Weights of a small mixture-of-experts language model, trained from scratch on English Wikipedia: 63M parameters.
Below are experts of layer 7 (counted from 0) of a mixture-of-experts language model. Rows are named router (the router's row for the expert), gate (a neuron's input weights, with its number), up (a neuron's input weights, with its number), down (a neuron's output weights, with its number) and show model dimensions 128-255. Each number is 128 + 32 x the weight over its row's rms, rounded and kept within 0 to 255. Numbers have three digits each.
After each expert's rows: "gets" lists some tokens that make up at least twice as much of what it gets as of all text; "raises" lists some tokens whose logits its average output raises strongly, later layers aside. This comes from a sample of Wikipedia text that the model never trained on. Tokens count by the router's weight.

# expert 13
router:158162105070099104176177184135153128128119172137143142175060148085141128127132122083144159088165121182137091137140091155156180089131176074160099124113092123141091093106117173146093080106085107079136168122078139168121136153093161170185159112139107095110113099149155107086149093068161134120104073135103106131090160101081113144107176116128078153148086170142151179184119141158106069146076
gate0:122128084139126107184077112144126145089123111143110110106098100156062146147155138158088125095120149138143117134100061168117132091123116170135160163074137136138123052137168132109125146084139124081155182117139162048104103121066128105120144151131123119100171145166070162160126137125135112107149152204091108169192125144151192168104178163151105101159111089138108142162098164090090046136083
up0:055141117114153085127197171117134080153179120105154122155094062139164094030158124096157086177142098129136169175161147138106130101097153172157117089107124102151170108166153132152094087115109127090127181140070157141109115097104153096140186105187102072164148158167122182180177129107118097101102072183213092144114153135115132159124148058136087161118099142151115170116109108168134194144132
down0:139198167091129099113155094182124192140138110171187141081130160095100102081142131128174094071089184076135113073145148182158112117132147160128161108063055167103118072106149157074098109175114154155113091066097159119174171118109127085108072082155100180119120107105141106162134154144145103141082130111116099148127106104125157136144126200136117064116113150047101119134149105126101120158121
gate1:141086102156095130118093098064117102108124099142141135149092073164105166126122128110194108117130112157147216157139158101168092177104166112134149129127118163141111160120119130094086132132162162172159130167120072142104150163040111140165134120102133156161125159094152138118107128143098144199089104114084106157130114128087190139119137062087146101100154161115138147133162077108109101105186
up1:155148156102195165157160095107096116097105107096090102080100194138079154098133103151206106128182100167140145169099072139147115185147192126122116176140122178147129119106073128113107097131132101152161135149153155146131066123146096177091091133088130103150115164137148189137106107123102135125116126133125134095150084122105188145163099150099095102240148131131175167126149122128152089089171
down1:096117128156143142135114118115091151112185122126119098153107152139114089077159080167089133089086117148120101092158115120107094195117116025132130094103113134133137102109152167164172126094152137120148162139103171132076086166140067120125120089115148179115145210073188109143139136133129106204117136116123122187163149104106138123166171129079111081157144138143084156109183153139131105152087
gate2:166115143102101162155157145095167143114136145139125114125126132207117126114184133111100203125097171141119165095137069099082125191121179110152104118134140153110118094120137065171096104142108152128159149171174102131168125164095133099099104133161144134104143132094138132125155132140120120178133109185115167125095094121071162158082147142098127152127109170097143155114149142109153170120095
up2:127093158060126120182126139069131140118104112125092132074124139170157112061141121097140094105108178110123171141151131081130120088118165162091130093165126123100178096127091117112196128164131135161123083163187108143141106104117114137160121120091157179123176104152148176148121153156138160158149187103105134133142098078142134059156084124155125107149136133068085149062105121172115131130127
down2:160134132139085104140128150142092109145126118157079111151066109054141172131121062119099152080117154078168169107145112136057122128147101190142145135093161114097175097119121149113090131137132156157156176105164120124179146184219127195142073184118150158125115185171088135137143104120123150122147149169101130180138094099208120169136102162080113120101139117136131146097120146102177146157122
gate3:147115168143150104152073124142147117116180047126093182122127129099123179151129175127172140127082139136140129134136096141205060085135130073137073093088120141124124167116121169111127123112135135090084114070086081130131145086150165118164147148192075130157080178183149121107085188174145137101126123119107182090127156110107154091123113207091126137167136162109115143124159170172117129153161
up3:164119137150129148168113119144126148125122135135126160159108109102123167170100117124150156069179159076165169203126119093150123134131186146115111117099091109058105119133107103088062115098112210138127159112077135115134069191134167121149149147174084082120125143078109121086127155141102131101115130153153142189079091127119097129144115097116143107074063100184181107126109121116126118200117
down3:156114106142142108120149180149129083173167182111137130098108121110111089186107141140151160128115147162146138099115154108083148162116165143134139121084182150125170143162068142138152178130109141120104132083073132130158116112073093114150139171184151108114147158137127137127157166097182135180168148131146127150118198156083047086103152153179154149110132122127134073119137117138129132158127
gate4:114134125120079175090154158105123134076179191089189137133065146135124137167181088043106116118135116178156129152121136134111160149103119199156115109111142107118094131152085129107131157093136153170129083115133155103173140070082103038114183187178096108085145142147114099130149122091124096209137123143129082128132138154120179157120132085124178126105103189069147154137116100103144086107160
up4:193079169115112066132126105149069121190149138063103066148121119146132110104084136177092179115218127118164137145181146112146108077115159092105122076042141117085138175164148128172145088125122074129117115150113074164131200114182108128172146130149115167079137135134077102105058115109140113092089082094119156149139114109077114136081076107109218105140168140152132071099110142160146162136161
down4:131105175109084053112140102126095061057150094131095119141109128124145108156148109140124156112118144144103105145138145143062144117156088152099115131119143145091141119146170132123137078145058139140111106115126191157158144131108098060113158174136150149102153149157128129148092178103196121162121132116118102077055111157137206104083078086090149163153131167100138087136219142075098147151106
gets: " in", " of", " to", " on", " for", "s"
raises: "k", "g", "b"

# expert 14
router:130156088097098097160189193131135125126138183117147132175073183077148138128117130077159150106163133178150103132158077133150184140119165078167093150104097137143112108103133174182098078130107110066135160118103114180124112165106161152196162120143102110111127090156130120087173127064153148115097066116131100149111155109077124147096175114127074146167063182151132156167109131152156077143079
gate0:113130165092125112148148130071128174131117176145106104167108116101109108158088144176109172124161138162158117134036120157131160089162167116184102141143118112159093097129088077133159126109097144196160160112132077136110117126119111121114161116097091141066148111105123093163150146118175144103169105093108135151117094206154090118117129124152138142136044167140163156187146086092110087129170
up0:125129113124138094137210113119117161107097180126165117115121125142103163143129103102144121100113102173145104107116150181189116173120076117155122133136179078092103104172055151153130164087075144159160149138130119145158131151133138095137072108095126147099144184174162104128194120126177115216126161153127169124092104162145103127170079151166110098126118129155124115163155101119096106130115
down0:121132121162106174128102175159171077189175171152149181083124185088102129114141118150121168131090088094108101152150072185112088116143094194122151117163176153086041111146106124153066181116089158148176143158156165122085122157122074106146078141139149146107082083126116071177135167091067105165092148163098144110079081106126136106132109156112158068144156168149137147169106123156115126167098
gate1:053158122145103075145165155132135146093129161125094163108141090144085130104155112139208130172129212082151170073111077188184176151077153147183096140137137191140129107143127176117128066079125088113158134102127162093093113111109143085160195155183082170116185169067118107168112138176149128123101112116123165099196072107148117132142189058103135100097118198099146069074198054188058105161130
up1:105166142095122088130149158129139129114071126145133182061145092147097164097118165145113110164112128122127122150101130141178107155097130188135083102172131112151141135121164100185086139121142112142177162117065077119160095135075177141105120151123105142157136133185087086115121096141146125190154046133122099005155121085191149150103107118101086113098130143183134172142127082121156133108147
down1:090110098155139169069142144173158095069134111117110141146064115117119162058077168127083082099171155115136141092134164093149162123125152138120088104126061036126141101137177081129128107100122220117129103167066116119118080097148074119131088150165069167169180185121191144110126087180164096156119193139135117124120113161187154106109128064180140048148115104136134146134159139111118144113080
gate2:137189132103116084123060161148098126101154126132060141123143155152181067069158134108139144051137134116131107127116183093128091109135125122081092188188124159140138079142072140139137108135109130132136169131115088106128123132149173135102105177081136114085107174206102145131159097069125118170147094104144130102049115105043126201118136109145091141088079160116163129166085129057186165116131
up2:115147134110113154105172134130139143084158123182126150110132148129176124156198120095118087066134116152109135146064112171144119114109130088112134142144136128112129124099130137103117094189152107115160200129065152163179163131126134131142103179154141150158086130116043116119121140121191142064109124120147145107164132170098138226152131150159180178143111140122116119148083129126160091185184
down2:125172197166152127140073160141125157175109160191176137106109142173123139133126161105103116144120145153120147097097123085151077136125103129084134113143177145161110131154204149093176146136142120085084133145086113121155158085155172134131157161155108111107135068159133144085142137160153139137107092161131103109106071118129132121150123169129115133095149132139075100030182174155118136103211
gate3:076130102130132131086145141160153090131099116112157181146154148173142120120081120076108064062126129148127120133119147136131167107148155112158161114173154168098097090129168141124117125159073131081190139148157153154140126086163180088153116148159127174108094155115174163086140132168158107153095085135085143123171135101167129203165167129133099176145063183138118145129163128147125130189150
up3:093110182081169062147211117093080132165107165082056174175164133148124140132140096076128114104127103125091167075169163175156129137151106153166119133151100135103101093193109120124179139141122161137169112118199155124163147054122087187183110134128094172126170142137164153096075159065079110119158105117088145132137127137088092112109111118080083159151052157128155126151130110113095180097124
down3:156142053131134172151155114159108151137091105171164118136183078188162150135139102158100105131107138177136128184120134091105117183113148140175164124166079148198154122135113169100073116164124174105128188128113116149091143069135148070142124101182108062136074159138142170237075145171060111157105102107109093131145179113161125094105124164138108152120095091103130119153172084112114129160080
gate4:115152126135151073157098102153138097146154170146206193042079136105161126108135137126168129135166116136087142137102139145154108119105081107134141108197133091093156109118140144082132091149130120104149113116158108159125049150131156116154095139147116141075175094104091097167122140057071189090136081118128144087123082108171121144198070069090195131101128159143157071134130098157141102113156
up4:139116115117130110083109164113142158119173151141085162164112147083134153146176065153156155092108149149151073123129104120079144134108126116120091102095113166095136116184078143128151152083133125152153109173146147120156184098126135133165158138143190133112156158165131136123098152191160125185108078136097142156153223147168174052089166177170116138107207116110084152120022186128104108113143
down4:148137169139137160176093128143060100092072097109158096143116124155197079118130187101182104172124095102138140087101120130149063129106181104107103145079100103129136179125126108084124102130123178145134176110132173135155165143151122116129105104056127164122135140135189063172132098109134124104119130054068096084111101114089111170131143117085089135102138125115127141123111187105160122147137
gets: " with", " in", " on", " of", " by", " and"
raises: "u", "uk", "aff"

# expert 10
router:150158097103110117156177194135133125128133179126145144170074172084149132120123124069155145097157134182148104137142094146151175127130167073175094145100100125145105109087116174166092079123100115064137172119096112177115129155104147148194165127155100087128092080145126129078167133067149148104096071112112095145095158121076116136104186107111077147170079183151137144170135147142146074148087
gate8:186143158095039129104092100137101106103104181145205157119165162136082176095093107160155117126111088164133167135156030137107114186077174074103142161103144113149177141082130106135137124128138123121154161117150157097152110149130098154109091104171104075118123117147071124097189116024116080145143117124079085138109187167133164147129155144129092141118130123050133175143083159083157133081142
up8:102165133126125052122151096105132112163143207092130115120199135081078117128136168145117095120170102125141138095118111118153122206163179108083148107097132179120121076130130078118136147107158146149111066086135080100122122138088129073133153113116116116124105142136102096086117125072138123117144113212124146176099112156158193125097185153110106169141148068119195085107128117142107102170152
down8:141074126140125155162103111143099155139111179131148124137130203063140123087147145167145079156098117148076112126070119108134121156102110095123077116113139149171181135085083158161103115101188127126128134112136133133139120143121139045100131179093194175138097145148077100129122184107116134133115071123175160137132174117093125167082136145100146141161106092107079078107123131115134164088115
gate9:142183108146060184159171122125101135158201152156141113092157087183120122143122137131140124166172103138111128126083102135072162143140181105165140144122091129140177178113137136097061101169119144187107198114129102153131110095145142123136152175133193112149156080129138106096135106100096187134122093159209153126052179103108143119151095154118161137129092116091152109119100131126054185144095
up9:153148058156208164104137087108095114152152094120103115105172165135080133133124108154148088130065118129109148142134114143117123164117135110074164175082074147121136082113135122111167051135099097121121107168034118105122074162131103086142165112195149169126134106155109164168109156124144130193061092148119169072163154115147130137140157130118169205100082116143134141124118174134091166178045
down9:135093144144151152163158106110150099133087156200147107123127113174146143154100100127088132181182112160146116201075174150151165139128086174188108148159185166120145171177150148137108090125153091116164099066113123111176132092179102085076230060095155180153084096185116110113162163084085185154146108149155112136153178094103183124175142122116145154117134120139121107066121149159094101081121
gate10:131081110135125074069104145123102128205098160154122106134151081071148139151124129103102160095134135161128148170121116092078097165118135171131122092127196091170119102117179115093106118148123168116080172159182192107161090154135163120130074136136135164107089190136132181091146167144099176119112159106104107157128067140140091141072131149162067178110134129109088089188091193140078140155146
up10:107147208110167099114142126127102172107137143074113108151082085122194082085102215126105149133157106128124098146175103110119116118159106143137057096116122199115073120119112151113142119142096192160123098079094165115171162093105150158146149146085124054144165140096121136104151159118139137100153115122099171129173171138137102107161111109105125073071088139140128130099158102131117124139159
down10:148102161145137147141082099161170077173090070135064135115111100142066075092096175167164194102179103108100134133056112124124099080119167134123102101119180117076127124073121091160122133181121091144144125127115124161094122126142104172130128122121099127217087113173136160141109156095179150074104130106092086122117160130156154101088061124162124095135086147120148148111113138098155101138169
gate11:086159094137093129127158148123141127147100148087169183174198142149150130068132156117132135143133086136146130149134115141142130087176125080204112074111111149153169158125135071147165151169175123156164143145150064163132118110167215136170082125131119130105071116119082178135157077150135107095124116128132160100061131152115135179156154156130184196137121098116095108155140128169089070089105
up11:182103110149109168118083099175120102106147160138119125170124164113161094139120173101062175130129103164114153101119125133181146122092083156146094108155120060148105099096140110140120134106157123188142168152156121094108083214150122205132128156093129141152117177107145044111163112180127207161102092106085130144172081114133110132101156110118161140144135203141156143129115109157079166149106
down11:134121053126136111093149133072144149124147158107183121053120123105105080094169120146109163163148144114112166130119141123148116143149130075105111159145082143070147080090090140144106134079137132177096133165166123073178109123117110145114117145129139152164203129141126160090179116108125079175133115066146117149086073169144115110140141193210071147152118136135157134107148139067113162139084
gate12:151125086160117171111125186119147115167098158150186172115210170152155160101075106146091141134171117134083114105110091155177108030136156110146148150127134079184159129118146137157085123156114137121131145165131157149132115133108135135178117139139106091150132161106140135130128143119055079069127135143123172121087113156131101152104060137111121145115082187115131168132180131131146102152134
up12:145178104104123132124084169150105124104088125047174190108134142114156167137074075058069141146119143133119079148152085105112099084199140131182178150167099051147124131115146095142066133160132163132098140153172150158158103119143109106139119057099124135113140145124135116172113185114132116107158135050145062120085117187126125155070149125039139089114138115069131121106135123149157090106158
down12:120133045066105102151136103143068164086149111119107117069134137131113128120158063090195159102090129119101117100130177100068107085106106103115077135075096134152174178130146139152104142095120139124071091202128123178173152102144154093158122125158147165131166111177149158205128114095127106087157088103141128123118144064154143088109162109092093078089138137090077134121110129158173139104157
gets: " the", " was", " 0", " ", " 10", " New"
raises: "ten", "gh", "k", "ild"

# expert 15
router:139157095108113108162179199137133123126131179121131141172070174074150130123133131060154153104166131182157106142140095144148173120127174075171090145099090127141103114086121176169088074121105122064142166108088112171113115147106156151202159126146107088114101084153125123081171119063154135113098068112113085139109143117081115137103184102115072152164079181148130149172126146139144074138077
gate8:174142171168164172157175099126174154173109182129144162117036183128211119092108140111111204190111158100121136120116099144127132151086121146192159125084132099092138125181140114119151076164162118145146130098094173186146183148115130115111149170125126145126159124118185122074159070125156118124137145198083143157161176147197070164107121087121124083128128169176152129159166057162101157137113
up8:147170138148114127135154081087112153155173130133074123127109140139148062138128170140070115155177104145094079134134141126143065125120118136086120126102137148097096137155126089072093169109171119183185109107133118150141130167121126098154119153079165118094134111173154137083098071217147143096111151112143132126092130153105141181081180093132112155149033155093141118186157116143133142126099
down8:121119080107165167100121111113160142104103170137144105131143057135066160144093170114074099087142116104116176132130195091092123092109170126142117102140141132163127174076114063084115101134104123166089133165106136146125148102059135208125117080111186142109084167139120222129111161084119081115052092105048143128114149143089169070098141159059113114174127105068171142090128114164170147158080
gate9:096153200096098184137151146104137118088132153121080152160095040096097119136132165086106113154114085122122168089127167173157166156110147100146084081169110114132121171147108164150084113119155182144131106143098055137142077145110078115161194136087137142129131124124129191095101114106210146180104082112135117132167100067080108189121115114107098151140117176178103129122114086128108122145123
up9:136127149138108123156153149131149163060144121079111123124176133117142089146153195123120120097133120112100132066087056118124162125104138101120152120112111190178138127154099133080167100203097096108064095146180145085149155111125156132081130155105116168144155067127079169116133131139127094104161139158107083153108176138143083062071090086104142064139164139096171154106188118078093171042082
down9:112136137104096123148127103097163128156112109195074099144167135164155093097118154137155188096165120102104126141128041109142151135135166139100113079073157135091133122103100162118160080100111164122165091158108107082137144116115097121118153122100114131134124172102144140155079145189111112106107146088105123098175090170187136096126136073143144071141106169098078117159087143122142124094123
gate10:157138165155134154213144125115123054131152118110151136126091097089179128169166157132143106179132147192171155144105133112173145164129126162145147111073103164118162072133098108141056107147130080130094182148128091119186124167148103114169095099144070128085144134142104124113142156185202077141156121107141059081156173118088125115137167045127146143138145058176101123140152178179070137139131
up10:170131160174107159116155088081179141108189137123140074148120127167107124182173135154111176122162116068103131091138120152110096223135114138121091092143114180122161122129146100203115073144155124159135136163139092074078170175150107168127135153230098153112123110163114071076159106156138118139155140168088142174175120089125162147120040107133198110159097131120089151143122119158127181109193
down10:119124112117090157177157152165141143108157127089097123150113130067117130086116200124107109123161115099146145096095096097072090100125124110166143129115109135122174182130118099141152084185168061115181126118122115112139144097095131125077085142150085132096124135090136135136121100095121174096082179128109115128154117089086071131048111152089126131115150110121172087056066131118144104069137
gate11:127108152123169112128165150109115130075195093137100154157126205116118140104142187085123126116086137166149104142042171180176090095146152101153090076105120073089109107137063092151127111140119129082113150107189092168160075133140111126118134116133129093111150107129196115137118142103096152177147082145100119138127088069121112123130148116185156121146169131138132138092135120124105095082161
up11:146093125136130103147032179156124121097187168188165106167128134150125098143117119109117174071080136148144112116089120077056132142153142122150103128173109153228077096117122141109200144110080125113178134076088128158121139141096113098105146160137124092118092104123132113090106124171157160091109149098121068091134145155158151117170131136099094099097143131120113098140172053145178144131138
down11:143061088127186161153138152125117132129174127067156113170145173084105153128142134160144104181173188112099110137114126108118118096109146088108103094114136138123083091083162117110128097062148138110202052132168087074116112133108121143118097190135107140140131151129136116199151125120102107138123097135129137131151146116164178114118106126130133155134109159124126130109031175107211093139111
gate12:104162125110126115153174161139115142095115102166125105114164144154087116154129129131103149127131158187116162146142114143117055126153154141115115150090126139175130092162104157083079102170136145104119097112085070118126069172120126158163131089136132165162137169096149075042097019150113150187143119137112121124156101105100151090106120099111123127138137124100116192110132090077111112113098
up12:095101145142171148133142098103101112157166048122087120133116089170131087161128117133155069062100167122168142106105106158098138045122087115142144087069105171179088086121166138082194116103106141164150102117117118134120154171131141105182169079140076106162129141133151094136116130091144134152119119127079111121080087108111108137129126107154162117135145144147156188128185104096141085178169
down12:139138154122160123097190129113104135097107119108145170142145061177177134131069169126140086079136104088153179173096093110121118180135119133170163080130108107140093132147149139119150168164158147162107213096114130070133127108114144108114120066155059134113167127097179185160156134110091102102072097121153160109136102105133102124114147200121136154135101102151138194123059147133092060144142
gets: " and", " the", ",", "s,", "e,", " f"
raises: "th,", "ool", " they", " their"

# expert 9
router:127137121125154107104179131141169114202158151123125194163139111104162090170093163131180119085110103165119116171155128121144123128107111128149140156135071158146130107072076159109182078170132128082148155102133101166141134123137131168169184127160094120151090141129162130107164196089145104092133090103109124127118145091085127161101136097124085230124101188082123156165148110122110097092120
gate3:079154140115103089172137112202124104038158139104121109123111159117141141135072168087107166145122114126126084108170118162165043173107172120142095100104117114119061116105114135134181121121163196119088150124117146138109103119127067145132180068155124117135160123112135183142161097136142030117126123116117128162157155134088079104089189134100132157146172112192140077133139154125064141139181
up3:108148168094121125160150155124186101109115171120099107089104122093085089090136153210176105157161117097159110150117106023111124154103116094102151160158132154156176111159094116148152101170181196151090130148136142188107124128123115121093124158067113166131136085143166159086076092191122096117164135092129142151144075122175204124095067117181069145146093158147135137072159083127157170116080
down3:122102106116109131124172110109137191144145156200124135124115071147149112156104118101076132096150156217157099133157111099116166113128116143075126188103113123105100128183078132108170128126065202075155103124089130143192085116155135084131140165161107124115135114145079168073133083147153141180121066084118158099117098099187115139169167176080080146144146149102138181065086085137139156102142
gate4:157083106098109128200091173140126130124166112136185085122145094169117123150141145113126099137084115097093172080109087126123136074105123114052119137169158137102117124138162101160136078174168151143067076125171124171069125138128153104148128108165167122158092117112108130115101147066153116146124136130193109144159115113154124096114153123215150069136154153117140095123194121074125116039122
up4:135128070106082037105155134086153103084128111206128110124166119144136079151122107211111127146094085074141102136150145189113112089137094137145099169129154136142162134168133114117121078164144120097110128125149076120116090140159106137085083148152143155062086170106103105120132143098065146159110115127120121135141124086206199178103160098132152131123080126115128160134092108113159104103094
down4:099129118154149085105105153162096145117121131117168107113149157166134107112190158118116120107117159119165064151156131165130068142106158146131121112094115061130083133144146081141193089099137088156124130122045180060094190070159145114088075117113106088087097177078154118166114132126086167148071187114115132147190093049150117120098157098154149186139139105070145207110152109120155143129172
gate5:075157128100111135036162152155126054165125179111070105137175102103103110117108113161140203118116183137130128114113029085116144192144170105134162143118100165109155083096140088166168126105141095161102120098157090162161081140179115071141189117094116161121116085148149151124119147126100097134125087108152090152128169181176166198168130111124142121141075096138154121120136124117177131072145
up5:148106099096071129147074140122120155100175152120128185191116128157124111135131129094155074126059131105160139118087132094108165160151111146114170131126129183117056108077139088130106181117145084150055122172133124122094191078136129135112131181087180141107160134108105114080133116104130158163176101164076147096158141088101117137132147136131127102135148144144156168088111138094102121111195
down5:079135130086093105156140123116160130196140122118093121140134103131135190151123167037098205163185174196163112134110124103103111148114162163183106174145029126085119107123126148168163125115198137086117149089175119145192132133103139122110103193056085152112091115095079130065124137136095125116156124106151157163137087133122110145054133151097146137178139134090096113122087144161125141121093
gate6:083149125098089142110108134179131083150131126126085102143124150192105116088134132142114124139098134142076085171116169120184156089113167110137143137157110106138171132105060138094096203179086079132178126067097189145150146116108085082113147094115111109087156121160132130128098093172172126119155097146182123097157165107126115123115190070090129107149166099102123126157134146064173135199129
up6:104086086098165159150169145129153132131096102182103116151087135096109180129090150112117113140146125106101123194080152102154130138089112110092151141069095128177114156134140136183218190168084178136140163165073125155115090092113118105132126136128118077135208074139154088121149124114151123120147117183126159107150077148130125121138117097069175176166170138099157105122119126140165109177118
down6:135109133124172120137109118183069132180130148111078133096204117111133113129152128128165137105109129094185170068179107142078104175126165113109103120119163120144092101210123136117063070110152130075142123103136115182134176137070125127100110130138107121096135157109120108135118101170157147108167032145153137168149122078069114173159079102108136122108089123133101126117131130080112150077131
gate7:193142119108169142146164113136131078171087155108147222158181161135167160121162152132119154168114083176106127116124118111101161085171080085149154155125109097166142105078055152098086149112185111114073148146127092109124154114170170122084149116100134143135183142172181088066065080151113137116165184097134103112095108133100095123142047140094098156164135150132089070149105194186128151083143
up7:105117106105157134134106153136103049159188080140120125144099108061122098088108096108176096056147093118178083188143121066063187157175152140163174122068160088174145078129140096176169125097189109085080098119099134142147102175153083108123167134066121118067096135104087112101117108115079183104108111169163175117136135103194141140150149091118137116148151157109151147116090137173152129137072
down7:166148162113096081094117119076044168117136154102123085096147130198087149099066099116166172097156149099151125138127155187116101172064165092162113168131067124092158137134102113124119123099077162134047103173046098148147157118129102191118134127103142183174104108105098091142109116074174126107139146098103096144110109075183131170135179103114108154122120138160133065103102115134093118091197
gets: " |", "|", "-", ":", "=", " ="
raises: "it", "\"", "-"

# expert 11
router:137131097152164111173158172131103114139107162120109153099099130114121121108149144110129144110100103238106111125131045116154118162131145077135083120139145137109062140054089162127119081120144130090139173168141095145109119127116141126147076117165128095136159133105128165005125168083196132164133091127110133098118140125070118141086184104078105140131093178109125090128095136154146113128144
gate3:156137182147148097097160095167170134105123121105176116159116127140120102149120167151132091154124089168125081168152112112156134174152169117113127168088107117185143111133138138207159129173088107179112150128140134139118120103093084114030169149092128135060132105151155156110143167158147166128210145131140126143124108134100059068110097116096108149113118155088139118178084127106173145127154
up3:134136125146155139144079115138127154126104089106061143130170182134113123132108152127132194127065137143168073137141082133097112171214183089171145149154186143090190110178106192125097140143111174104120077134099116105131157108107096172132124124136126148139103150140101178174179168074145164138150162208152097114082085094113096105202091163090120090139190150105093130111167120120141148104197
down3:084112078103094072088077075097105186083154146150089123130138088200129159172106090118049128147160169203169121161122129139118107189188166073155121113121117171112141123102140164184117109116130129181080070146105140119119160097134161159161110148144160127114182102137144182128161166101160110115060146128146130173110132142143137133204136149069106161153146147156108100144176138161117178117181
gate4:139150146114148187109148114121136146169097123128138131171165171182126100098165155086122100139121193175190159152155099107157198088132148160144127191173109135095129137122092158161141120125107154127235188090195162131122160169105185138141123108155138162153124120129101100152159226100106128160131165115167187110159127148150137108133163114185122075176096164134142152106106126108148123197134
up4:110133173089116175139127122138192161159156149138188102196132122151151147132148123143100088112119128168097107161160192073119188130105125115121175153094111115064155114182139191138163138119142186117105167070146161074127121236102175122103100103173125129165114096146132145178124149113101148116177171141145161146185137154132085115152151155128106088116136116144157177072151119136179096144121
down4:170145120119189081062077097132118146103136126137145135117122137151122143208130092137068140195138096146133158126105151115158117154073210184101132110101129055083133092123176117118051106110114171104123093140114096098154073098082106186120133143157124162110122133189135149117135158159086142090112164117125144148117123061106158111128145193073197178138087149143134088096099132125147102054158
gate5:102060094125126147094077133117132162117123111129107108078118063186114144110111157177136139136112123135115142108159137078110162112128193111133125119165104124172204103136111137125162149109171141120139068117157060144112176066129127089116126117187079098098142109153149128187114138092063108162156136168110129126165150109139128110075130173130163127173100101155092064125209111186152152135134
up5:098136136189156087159076143165068124141117076129032175196148104148131065148127100093153144148123160112155120114143162125120069105098121133123126143111144148106107111140083123099171117118154103121140184130118142109123130167143095174124137126224187147147178151142057175106152128129170142156122103127182112205128115137107128133154128154133117088080121150105160089136097140123076129187140
down5:068128149149121104137102138125090132168124121122094122140133076185101056167089017133154092124137112127200089109129120123129131162105140150120113146114134155135143109162092134101119152102190067128121069140125084126115119161154102108190132088173158132126169166148139137207118156139179119080067121121136169071127138143155136124094138143127140138082116155136104053168152102161089149113150
gate6:135116147161080075148157093154096071137037139080147129203136127092099115122086158126181061115150126164140119149136147121110152152124082112142114173131123131102122080086146067099121110197122093154185166152083159115115137183073136123093128122110083149114122095175157098124157118089113083117130098088167185130139078136115182109100108115106114054118148116128213152103040160131118164121152
up6:131134128201141152121131152145096179110138138056111137129202084162114144106116115080155194087159151108123170074142168162151101064083123094188141031185141168131169144100217132157138131115092130162068123142191118125145113098114136142064153115135146144087101097109126156220089087108149123147081181117124175123153179091131158120175106106082107114096115141168116113141133130144150096080148
down6:176177094138118123076104087131112148190139124113129088142127144150173124148149116107143163097132167127054207089136104167097111138143048097163183125127106095113120125108113135098139172195122080103120117087114059140146101125163150122115110138174110108120143109154149131181057097095173128112139148089091143093126158082088194105147168111134138095103087114081082127194148178066176135100121
gate7:152099137121178159133135165161104075135109173121117136149110149164110156160147148136169148177093138160159162162173130120132188135145117128161119166139193120129119168171106142149131133033179117100070164136151089132106148097107111125091147150171142151132116119130164155110128153076174103131110122121072147181101159161134134105104157132103175127130117201154128072173091136128095096127117
up7:116114115128105109136128141116098145121139133145113110107153130054125117140100149110061125113165140162085164155111148122113147126135154068156055095070080123121152125066110108136143126152099148145162087099087153092146121108114090130169188115135157072097158137156149123113177104179150126134136106123156120209116093121142098137143072105140121190127129151176137151118118164156126115170136
down7:116131145133095117168112080119115111138194185167135167085116177081187134138138144116130082138141156133085117156128110190092165138166152091148105159091101101069188114115092118144090097168179140107159130111091131161098071103116124098124149152111133095115188130179126136186093112130235078129095088100169086205098124138130134112098132165107149099115081137155107147125139129157054125183151
gets: "\n", " |", ".", "s.", ";", "=="
raises: "\n", "-", " |", ")", "\"", " In"